Experts of a small language model: 2 picks a token, a variant of Adam for the experts.
Below are experts of layer 2 (counted from 0) of a mixture-of-experts language model. Rows are named router (the router's row for the expert) and show model dimensions 0-95. Each number is 128 + 24 x the weight over its row's rms, rounded and kept within 0 to 255. Numbers have three digits each.
After each expert's rows: a language model's description of what the expert responds to; "mostly gets" lists some tokens that are sent to it at least half of the time. This comes from a sample of Wikipedia text that the model never trained on.

# expert 13
router:120124099100164160141149114136123115139130124170114150123124110089156085146090083116158093108134134112104102100102136110086156131073101139100147141145123137113111114117140081143139137106121090149157181147137163115124163091163129138120160130130157134116128167125104140163149148166100100135
It responds to: Personal pronouns, possessives. Third-person pronouns and possessives in biographies, mostly his, he, He, her, their, plus possessive 's, often before career verbs like began, was.
mostly gets: "his ", "he ", "their ", "He ", "her ", "she "

# expert 21
router:106129112122120146131140112119114110117134137131089182109158118113162104140102083110134103125143120107080101144106132102123151121109090121103112166137116104128100082127131065141173117108101089133136131138136125126144144079123134173162184127129108125137164178111108122136161148134112081119
It responds to: Copulas and opening parentheses. Auxiliary and linking verbs after a subject, such as was, is, were, has, had, plus opening parentheses and slashes in lists.
mostly gets: "(", "was ", "/ ", "were ", "had ", "has "

# expert 2
router:109140076122124151117146116146145102121118137120105148133125110090187097139125121128124087078129150110100105091096137123114139119123092098131144118144115140093119095134124056133169116082137109159142134149124133133122134116160131133156150138107122143144129201103088142153139148168140087130
It responds to: Year number prefixes. First digits of four-digit years like 199, 200, 187 in dates and ranges, plus other leading number pieces like 54, 12.
mostly gets: "201", "197", "200", "202", "199", "198"

# expert 5
router:130110099158176138135122125147160125167123154132101147131151103105202108129128109125115111112180143101073093130086102110117145120098121115128162152166123121121120093136138079133173135123131119145166124122153141147162139081139139137122155143140146129152117156126070151109160128144128119107
It responds to: Latin-style word-initial prefixes. Opening pieces of longer words, mostly Latin prefixes such as elec-, con-, pro-, contribu-, dis-, plus dollar signs and year starts.
mostly gets: "$", "Con", "pro", "con", "Pro", "dec"

# expert 11
router:136116078121169147106121090137128114128112137148118136131151110094171083156142113109119122084139142088069095113088146076072166111101093115109143123150115119120131110152133105131143089120131120137158146124143165112124133085138135150121152148158117128142123170120101124150142161130105090148
It responds to: Consonant-cluster word pieces. Capital letters and consonant clusters starting names or words (C, H, gr, fl, Cl, str), and inner pieces like amm in ammunition.
mostly gets: "fl", "gr", "Cl", "Gr", "str", "cl"

# expert 35
router:137116116143130124094131115113129117090132098151128135131149110122187108136096127079123093082139145082088095140108137089093166141097113139153149123134143124105091127108113068118157124096116097146149140133119135135127155106140130152176180136138127126149141194127127110150140173127139123137
It responds to: Infobox field punctuation. Colons, semicolons, bullets, line breaks and coordinate marks in infoboxes and key-value lists, such as Genus:, Died:, Summer (DST):.
mostly gets: "″", "): ", "Coordinates", ");", "); ", "Clade"

# expert 26
router:121161101124142124124127107109143102143107117134124132127103105122171110120110097121149083098117127098084078119079124099124126114127098097135140115108109123119137119117124047135145122133117109137164134152149138104133138070141125161130187148120106114139164165096066127158148139147133137150
It responds to: Sentence and list punctuation. Periods, semicolons, colons, dashes and slashes after initials, abbreviations like U.S., list numbers, years, and sentence ends.
mostly gets: "–", "—; ", "–; ", "— ", "., ", ".; "

# expert 10
router:134139113118137164140126118131133092128143152123087145115142098109142110104097115119169101090121135082085080104100113125101149153090131133131133116116133158121124086130117112128143094093122115128139156165160119137167135107170144116161153165127138094113147203126092151139126173149144100116
It responds to: Geographic and national adjectives. Capitalized place and nation words inside proper names, such as New, American, North, National, World, State, Pacific, often in tables.
mostly gets: "New ", "American ", "South ", "National ", "North ", "World "

# expert 59
router:104138096125148160117142118124122092114119134155145146161141104074176068126116128129121123101140137117112108127064104095089124119099142132140107126140127099126108077131156094121168136100105109157163142126109122138141138085124128101145164161155139135112144181121100169113123134152115086124
It responds to: Short vowel-heavy inner pieces. Short lowercase fragments inside names and rare words, especially i, di, si, min, in taxonomy, gene tables and foreign names.
mostly gets: "i", "di", "si", "Di", "the", "he"

# expert 27
router:130132104119116148136163095151127078103099105117094136119137077114163105176104104091109114100129157078102069120102113097136125175123130124128133137108116145121130115140128118113142105104087140123123134146107129119186132060146120137137169146139136128127138148110066135114127147138136097122
It responds to: Word-final noun suffixes. Final suffix pieces closing a noun before a space, such as sion in depression, tion, ment, age, ground in Background.
mostly gets: "sion ", "ure ", "end ", "change ", "version ", "tion "

# expert 1
router:137144105119132130132150086131129123132135113135138161125138128057189080151124121108109121070144178121090073134056122106117120121115106140154132161155134130092126114162120093126158116111116130140154106145129138144131127111175174142117137140133119120135128144141082156125126136124117095148
It responds to: Latinate word stems. Middle pieces of long Latin- or Greek-derived words, often followed by endings like -al or -ation, such as grad(ual), equ-ival-ent, colon(y), regul(ation).
mostly gets: "vis", "tiv", "fac", "cap", "cul", "arch"

# expert 16
router:143147068123108147120144106155123106114131160120099149138157115117167105131107066095144123100111145111087067101102136112108146126125120141113132157112119144129135067159123109141144103111099104139110136131144154102166162100156120122172142170121132151134149146145096127129135167169133097144
It responds to: Role and category nouns. Common nouns for people, works and institutions right after the or a, such as born, film, author, father, album, school.
mostly gets: "born ", "film ", "name ", "series ", "album ", "family "

# expert 30
router:142151067121150147117142119139142096118122147166128160115174136128172113108125110101131123107156166109091081109069111062109168116109114128136142145160132114111134108163151081149163105088117132136169140129113135124142145089140139131141153155133132102140117147117111132148162123121089121140
It responds to: Technical word stems. Word-initial stems of scientific or Greek-derived words, like chem-ical, ph, hy, str, col, especially in biology and chemistry text.
mostly gets: "ph", "str", "Ph", "cr", "col", "hy"

# expert 0
router:148137084113147136110135114140137091128132127136087147134127118102187088117144126093129092103130132132107105122102126059114137109091100128132125140154124124119136126152111065138135114119138128136124142175145161135109137074141174134139167138146101122136142186075097121131141155143126089113
It responds to: Mid-word name fragments. Word-internal pieces and opening parentheses in names and tables, such as Nic-ol-et, Nint-end-o, Star War-s, country-code brackets.
mostly gets: "s", "ab", "ov", "ol", "ord", "rel"

# expert 49
router:108111075131134146122132103114155084139102138135091138125129129121175090134101095127137111079138138119085046115105144118130145124112121117130138153152149151132114105120151078118154117086140124133136144146141154102131153090142131126153175172134120133147132183119101132156150131159097103113
It responds to: Opening quotes, list markers. Opening quotation marks before titles in lists, blank table cells, dashes starting list items, and words like called, titled.
mostly gets: "\"", "called ", "(\"", "“", "titled ", " "

# expert 39
router:139124083131096122120135107146140085143113135145135195098140133092157094145133142090114124121133127078099054123078134097109120126135104130111118129128117095136103128110151104139132110071132104167156161153130131116118139072125150118103170129132115143119141171100105127135115115134115110151
It responds to: Single consonant pieces. Lone consonant letters or digraphs split out mid-word, such as b in Combat, m in Trimmer, th, p, t.
mostly gets: "th", "h", "b", "t", "p", "k"

# expert 41
router:117120118102137142134152089111139077142094128132108139123134102105159095165125092102115116104159178094099081100097143103129138143084142141098120124163140142114146091111155081161155124086144100145127132139143142137121147092133115139140166142110134152151125164129084138128143165158112084138
It responds to: Articles and subject pronouns. Determiners and sentence-opening pronouns, such as a, an, this, It, There, usually before was or is.
mostly gets: "It ", "This ", "this ", "there ", "There ", "An "

# expert 32
router:120148085129121122103151117158122115130127149143093167117156126108193091115121122124162119104154168098131076111094163110102114124074090114137156139127112125116122124105130057144153098129122102125122136127124163127119141112179146142145155146173122144133123147133116131137142125122098072156
It responds to: Common noun stems. Word stems of ordinary nouns and verbs after articles or possessives, often before a suffix, such as track, engine, back, film, play.
mostly gets: "ish", "film", "work", "play", "back", "produc"

# expert 57
router:128117079120140147123151097142141119147129124151090159116142109104158091129129122098135098115149151077088084111106119080124148134092083106103107145160136128122135097144118084141163129117113147149160130164156127123130130080137139142127178133138107126155153181128093180127118134137109116103
It responds to: Early-word pieces and adverbs. Second pieces after a word's opening letters, such as ac in Immaculate, ex, ev; plus adverbs like also, later, now, still.
mostly gets: "ex", "ac", "also ", "ev", "later ", "res"

# expert 62
router:136134109118156128110149118114131109150129138151083166118114124100156084150151115105151094103129177103096070111053132102117148119106104137107143127124138101113111093162145088116134096099127113146146150119130136145172126097143113134139156151112147129157147152102099127131151151154099079140
It responds to: Capitalized word starts. Opening capitalized pieces of words at line or cell starts, often in album track listings and headings, like Track, No, Con, Bibli.
mostly gets: "Com", "Mo", "No", "Bro", "Des", "Se"

# expert 15
router:091132095112122144099151091106115107132126126155091154133141096132167109150126119101132117099144132122114102135068146093118163135059085117119131157125131139117148131148147097158115099102125145140165133159117174139102153100132135128183175126162134141175138147132096145125124129125094101134
It responds to: Mid-word consonant-final pieces. Mid-word fragments ending in consonants after a capital or first letters, such as ick in nicknamed, ing, it, ell.
mostly gets: "att", "ack", "ast", "ok", "ick", "ing"

# expert 37
router:121132115104130127139138097126123131111123127121097141141130090111159100117093088129156101127134155082098105113106142112103156113110147118106147152149103143114106094130158060116154095113132124155154145135144144114167140085133132106151175158141114102145122211111083131159109124157116109133
It responds to: Numbers in tables, scores. Numeric tokens, often final digits of numbers, in stats tables, scores, times and counts, such as 0, 27, 82, 4:24.
mostly gets: "2 ", "0 ", "8 ", "3 ", "5 ", "4 "

# expert 45
router:126148080121159136144111092113146070133142111150136175131154091114174101154143132109128125104135147128111114136064139123130133150101111097136135147131145114124133130107122106167181083086099124133124114154158168106151154093160128130136166150126117112145152172101117169147139143143136098125
It responds to: Vowel-consonant mid-word pieces. Short vowel-plus-r/l/n pieces inside words and names, such as ar in Nicaragua and vicar, al in Heraldry, er, an.
mostly gets: "er", "ar", "an", "al", "il", "on"

# expert 58
router:115131090114128123127135109103141124114117121163105148147131118079172113151120096127123099095129139095094058108069157091123128132099122125109116147138132105108115101121137065148131109094115088149126141132134145105158119092156144126165151138150133146148172167109123132149096162145107100111
It responds to: Non-Latin script pieces. Byte pieces and letters inside non-Latin names, such as Persian, Cyrillic, Japanese and Chinese, often in parentheses after a romanized name.
mostly gets: "ah", "Kar", "War"

# expert 42
router:092147107125163156133132090124154094146105155158089155125145117106165098132122112110120111117153132119097092117096136113104137157104094141125123142121127114099121104139114086130146101113135082164144140143136125107162137061156106110139191144126115115140112171114091158142113152160093095137
It responds to: Empty cells and breaks. Pipes closing empty or final table cells, line breaks before headings, and served/serve, mostly in sports squad tables.
mostly gets: "served ", "serve ", "Rank ", "general ", "|", "pm"

# expert 33
router:104123102149129162124119101130119076122151153149078149129145119102160093114109111112153115062156149115121084151092117121125124144125107141126146111099135134107110131154113062145145096094142122118155131121101133103116134099176143120161155150155097101129166146124118107128122136142102073159
It responds to: Suffixes before punctuation. Word-ending pieces like ation, ity, time, career right before a colon, comma or period, often infobox labels; also table separator rows.
mostly gets: "ation", "tion", "age", "ity", "ations", "ence"

# expert 12
router:130104077095167146121139108105121117092127117152112166140113114112164108152114136122132131136150140079112073122098167102081132122108114120109144159119114120097141115129154096143156143102141124149127128153154149124115170065126102130113188141123125118134168176097083130130115153136123131112
It responds to: Hyphens, ordinals, articles. Hyphens in compounds (thirty-three, runners-up), score dashes, ordinal suffixes like 24th, 2nd, and the articles a/the.
mostly gets: "-", "nd ", "rd ", "second ", "third ", "per "

# expert 47
router:098113084111144132103134110111128091134138129146095149117145105099159076132124117126152103109146153101101081112076130121122166128100089115125141113126131113121097132145135082140143106085111112146141152167127140159162159095132145109124167152161118140122132178093087141144139148180112118118
It responds to: Capital initials and -ed/-le endings. Single capital letters opening names in lists and tables (B, P, T), and endings like -ed, -le, -let in Handed, battle.
mostly gets: "B", "P", "le", "Sch", "U", "let"

# expert 56
router:153133107133141173106149113139105104151127138114096151135136110116168103147088098138164132131142136113106099110090140055124160121114153151145160159144111147109134096121133098121159102116115106150141160161166148136127146081159103167127158146110116085137138152130082163098151142154116121140
It responds to: Quantifiers and adjectives. Determiners, numerals and adjectives before nouns, such as other, two, new, most, multiple, numerous, and the superlative suffix est.
mostly gets: "other ", "two ", "new ", "most ", "three ", "such "

# expert 24
router:102150086112142165134160105120141097128098150162114176153143105110171072165098100097135116108148153104099087116090121119129150130095090134122108132138120134131139103126140099126157106105143115160165165143145144128131172076126131113145186136131119116144149164117122151130137145113128095122
It responds to: Role verbs and as. Verbs like played, set, performed, featured, the word as in as well as or such as, and mid-word pieces.
mostly gets: "as", "played ", "ris", "set ", "playing ", "take "

# expert 51
router:111140092152151126133141093109120110126126135128105169132139073120185073132104080094158123091134162139112074076109126109129124144098109094137147155145130156135106083155101097116131108118123130146156144132147125128151150096157134114113143165114119122147126139137099155120129168137150084132
It responds to: Past participles and verbs. Past participles and verb forms after was, is or were, such as used, located, released, developed, built, known.
mostly gets: "used ", "located ", "released ", "began ", "known ", "built "

# expert 3
router:118153089126146134099120100103138131121120132168101130140128121121162117159093121101149100096155131123082098116069132099105121145102098105107155166177125124130120129121151080111132110124127123124163138135161131163147133098133145124162168136160104143117127186117076153151175139155132108115
It responds to: Accented and non-Latin characters. Accented letters and raw multibyte pieces inside foreign names and scripts, such as í in Jiří, á in Sánchez, Greek or Japanese bytes.
mostly gets: "é", "^{", "á", "ai", "[", "í"

# expert 61
router:131128078143133168118144089127132082104124131123121130130128136087166113141153081129150076126106130083063109112072124104115108147100112110119131133151127136135135124119140098124158102091136111164160125127130132116138145100148175130141166132104107110137154159108093143158118185143107114121
It responds to: Time and place prepositions. Prepositions and month names introducing dates or places, chiefly in and sentence-initial In, also during, of, plus months like March.
mostly gets: "In ", "September ", "March ", "during ", "June ", "October "

# expert 25
router:100132050112133178120126114101169114149117123171113152108121112078168097123129129101147115123134120104089103099084127101097169133121143107122119147166139132144120127125128095120142085111129134135141159143132139125154123094133119122172196110153123123116133181095103119143121116142108116129
It responds to: Single-letter word pieces. Single letters or tiny fragments inside or starting rare words and foreign names, such as r, g, y, z, St, as in Sting-r-ays, Kozarov-y-chi.
mostly gets: "z", "r", "g", "St", "ra", "l"

# expert 44
router:127125076112157152119148092112122116136119131162104131110144119094170090132116101126147100090149169113079076136109138094080132153080113104105118132148122107108121110141123058125135109101111115157129114143129150117123159080138147137163169160122131120147143143130088116158130155136135118123
It responds to: Commas. Commas, including after closing parentheses or quotes, ending place names, list items, years and introductory words like Meanwhile.
mostly gets: ", ", "), ", "\", ", "', ", "., ", ",\" "

# expert 8
router:145145071115138136157147108156107085146133121147098147124119107087185113146134130108116102117127132116120085116076131104102137151085108124134145132147131126080116113113132108151162121141113144157160178135137147153149122097138139117131198111153109125155136132113096156157142135129122065137
It responds to: Mid-word consonant fragments. Short vowel-consonant pieces inside words after an initial letter or stem, such as op in Helicopter, ag in imagination, mon in monitor.
mostly gets: "op", "ag", "ap", "up", "av", "ip"

# expert 4
router:098167108118150153119168064135135104139101142143101145114157112096205093112112101128148086106142131119109087111106107101131148107103120131125143144162153101129142134099131102151133128104117115142134134126139166111128135071138132116122184171125133130135137148132081122132162144157108100116
It responds to: Clause-linking conjunctions. Words opening a subordinate or coordinate clause, mainly that after said or stated, plus which, when, while, because, and, but.
mostly gets: "that ", "which ", "when ", "where ", "while ", "but "

# expert 23
router:120164106118130177112146080133135083126120142144093122111107123110172103117112122108132108110148183103126082132084121090104126150082148093094138146150105110103087130112144076112128129118120093142152125132134139122128152068143126108128180144134119131150162160101117139134117146157125107140
It responds to: Small words and mid-word pieces. Number words and particles (one, two, out, part, each) and assorted middle fragments of names, such as Fro-do, out-do-ors, Quin-te-t.
mostly gets: "one ", "te", "part ", "au", "one", "to"

# expert 36
router:150132104127165172140117096115140129151116129167114157120144133091153102136117119119145101080158168093107073127065117108091149143073089109136142151125135110108123093121142084157146116078109135125159130126141141142139113119165157109145155125119111109131113174139107128143142144133098105137
It responds to: Capitalized name beginnings. Opening pieces of capitalized place, nationality and surname words, like San Dieg-o, Can, Slov, Atl, Val, often in sports tables.
mostly gets: "Can", "Val", "Ber", "Mor", "Roman", "Indi"

# expert 19
router:106096070119130146115137111132133088162115141160113190103133117097188109133095133091124110137121134074117090144066131111103108143111109132120108154148128125117110137135134085113174108105103126134134129107153128138129142078164144147165136150137123126168130157113108127138122123137112096094
It responds to: Short syllable fragments. Short first or middle syllables split from words and names, like is, us, man, per, dis, ter, as in Mar-is-a, Sum-mer-bee, dis-played.
mostly gets: "is", "man", "per", "us", "ver", "form"

# expert 55
router:114148103093108146095170109118102106126105145149086135106148097116157079136100090111139092098129117121119091108069148116118152144099115103152133146133102133118158113122121116161127089138128119140139149142128143145167148095167119133148189154146138132176153151127070114147116146148145115126
It responds to: Word-final pieces in titles. Final syllables completing words in song, album, book and film titles and names, such as -ing, -ton, -ill, -ock, as in Drow-ning.
mostly gets: "ton ", "ell ", "ock ", "ill ", "ak ", "ender "

# expert 17
router:135118112097129140149153091098154107127110122155068144133114092115158054146139096102145098088136148127097099141084148101099133135115145125147133128101145120125103121169121114126156107103107111136144124157141137130160124081156169152152197146160100113124140153107118104129131128126124105119
It responds to: Plural and noun suffixes. Word-final noun endings, mostly plurals and -ation/-or suffixes, as in Publications, Operation, sources, beetles, talks.
mostly gets: "ers", "ations ", "ies ", "tions ", "ations", "ors "

# expert 14
router:130132083126132175130126104094142085109120111164129130153155103117141089129104104086149108079114161125081085104094107078084155144115119119141108168109120147125133113118131114119137118110141115126134115156156119123149149074139106140122164146118145124133150176119067133146128131162139115151
It responds to: Foreign word endings. Final vowel-ending pieces of foreign names and words, such as o in Pablo, ie in Serie, ic, a, ia, de.
mostly gets: "o ", "ic ", "u ", "um ", "de ", "ra "

# expert 60
router:133156100106148134145142114098128092142087127136094128150165110098154092142102108127132109118166156091085084124080145111130170136122109105101150152120105121112146123160099081147150115108123118134182118147148134108152137095128123120162165142149134096143139187118113127155151161152126108152
It responds to: Capital letters, acronyms. Single capital letters inside acronyms and abbreviations, like NES, STEM, NRHP, °C, and race codes in motorsport results.
mostly gets: "S ", "I ", "C ", "I", "P ", "L "

# expert 22
router:124119094119139118105133093128110103106115124134106144128141090084188117133122124127146104081138177103119101106106117122103146143121119125112149176134108136106107086129120069128172096082129110131155122170161138121108145073131124140157149157168122122134156177104109128141118122140103123156
It responds to: Coordinate and decimal digits. Digits, decimal points and commas inside measurements, mostly the minute and second values of latitude/longitude coordinates, also race times and percentages.
mostly gets: ",", "00", "50", "′", "35", "°"

# expert 9
router:114114093119134125133132082131118112106141138156100183136144118106165097126140111145112115129140152071119084140084146122083147104078130122118145151148127137106116097121136090124160090096102133138155150118132150138173126113151128136136158146145142115153121188134093157154138181162114118105
It responds to: Capitalized word-initial pieces. Capitalized first pieces of names and terms, such as United, New, Al, Par, Met; also year-final digits in lists.
mostly gets: "Ad", "Par", "Per", "Car", "met", "Or"

# expert 29
router:117131070125125156134118076109154076122139137157107144137161076117147083143136139123135082103123142126093101124091154082124119142112121138134123138115135113119118116115122074155169118064137120141152149108150146117107148112129148129136175165164150136142149168107113127140132130130134086153
It responds to: Digits and final vowels. Final digits of years and scores in lists (199-2, 0–3), and word-final vowel endings of names like Arizona, quinquefolia.
mostly gets: "a", "ia", "o", "ism", "ana", "ina"

# expert 46
router:092139080151139163099137124133109107134134124129097129124140133103198090141129096116129100107112151116095087108094111090108163174112114133113143146114135107106140128113130108107162106086133112149133157130143136133161137085160131149154192128126085127127134170091096121139132136146107101144
It responds to: Preposition of after nouns. The word of, sometimes in, following a noun inside a noun phrase, as in care of, youngest of, margin of.
mostly gets: "of ", "South ", "other ", "most ", "Of ", "modern "

# expert 7
router:136117120139138139131137073130123120136117139138093147121169127090191104096154096108166107142158157115087095133119129097079137110096100118114110156162134118132113112107132120137150121121110109137130152144144152126162120090164143138134205145108140134126162181097093132151153148136116121140
It responds to: Coordinators and modals. Conjunctions and function words joining phrases or starting verb groups, chiefly and and to, also or, not, would, may, could.
mostly gets: "not ", "and ", "& ", "would ", "may ", "will "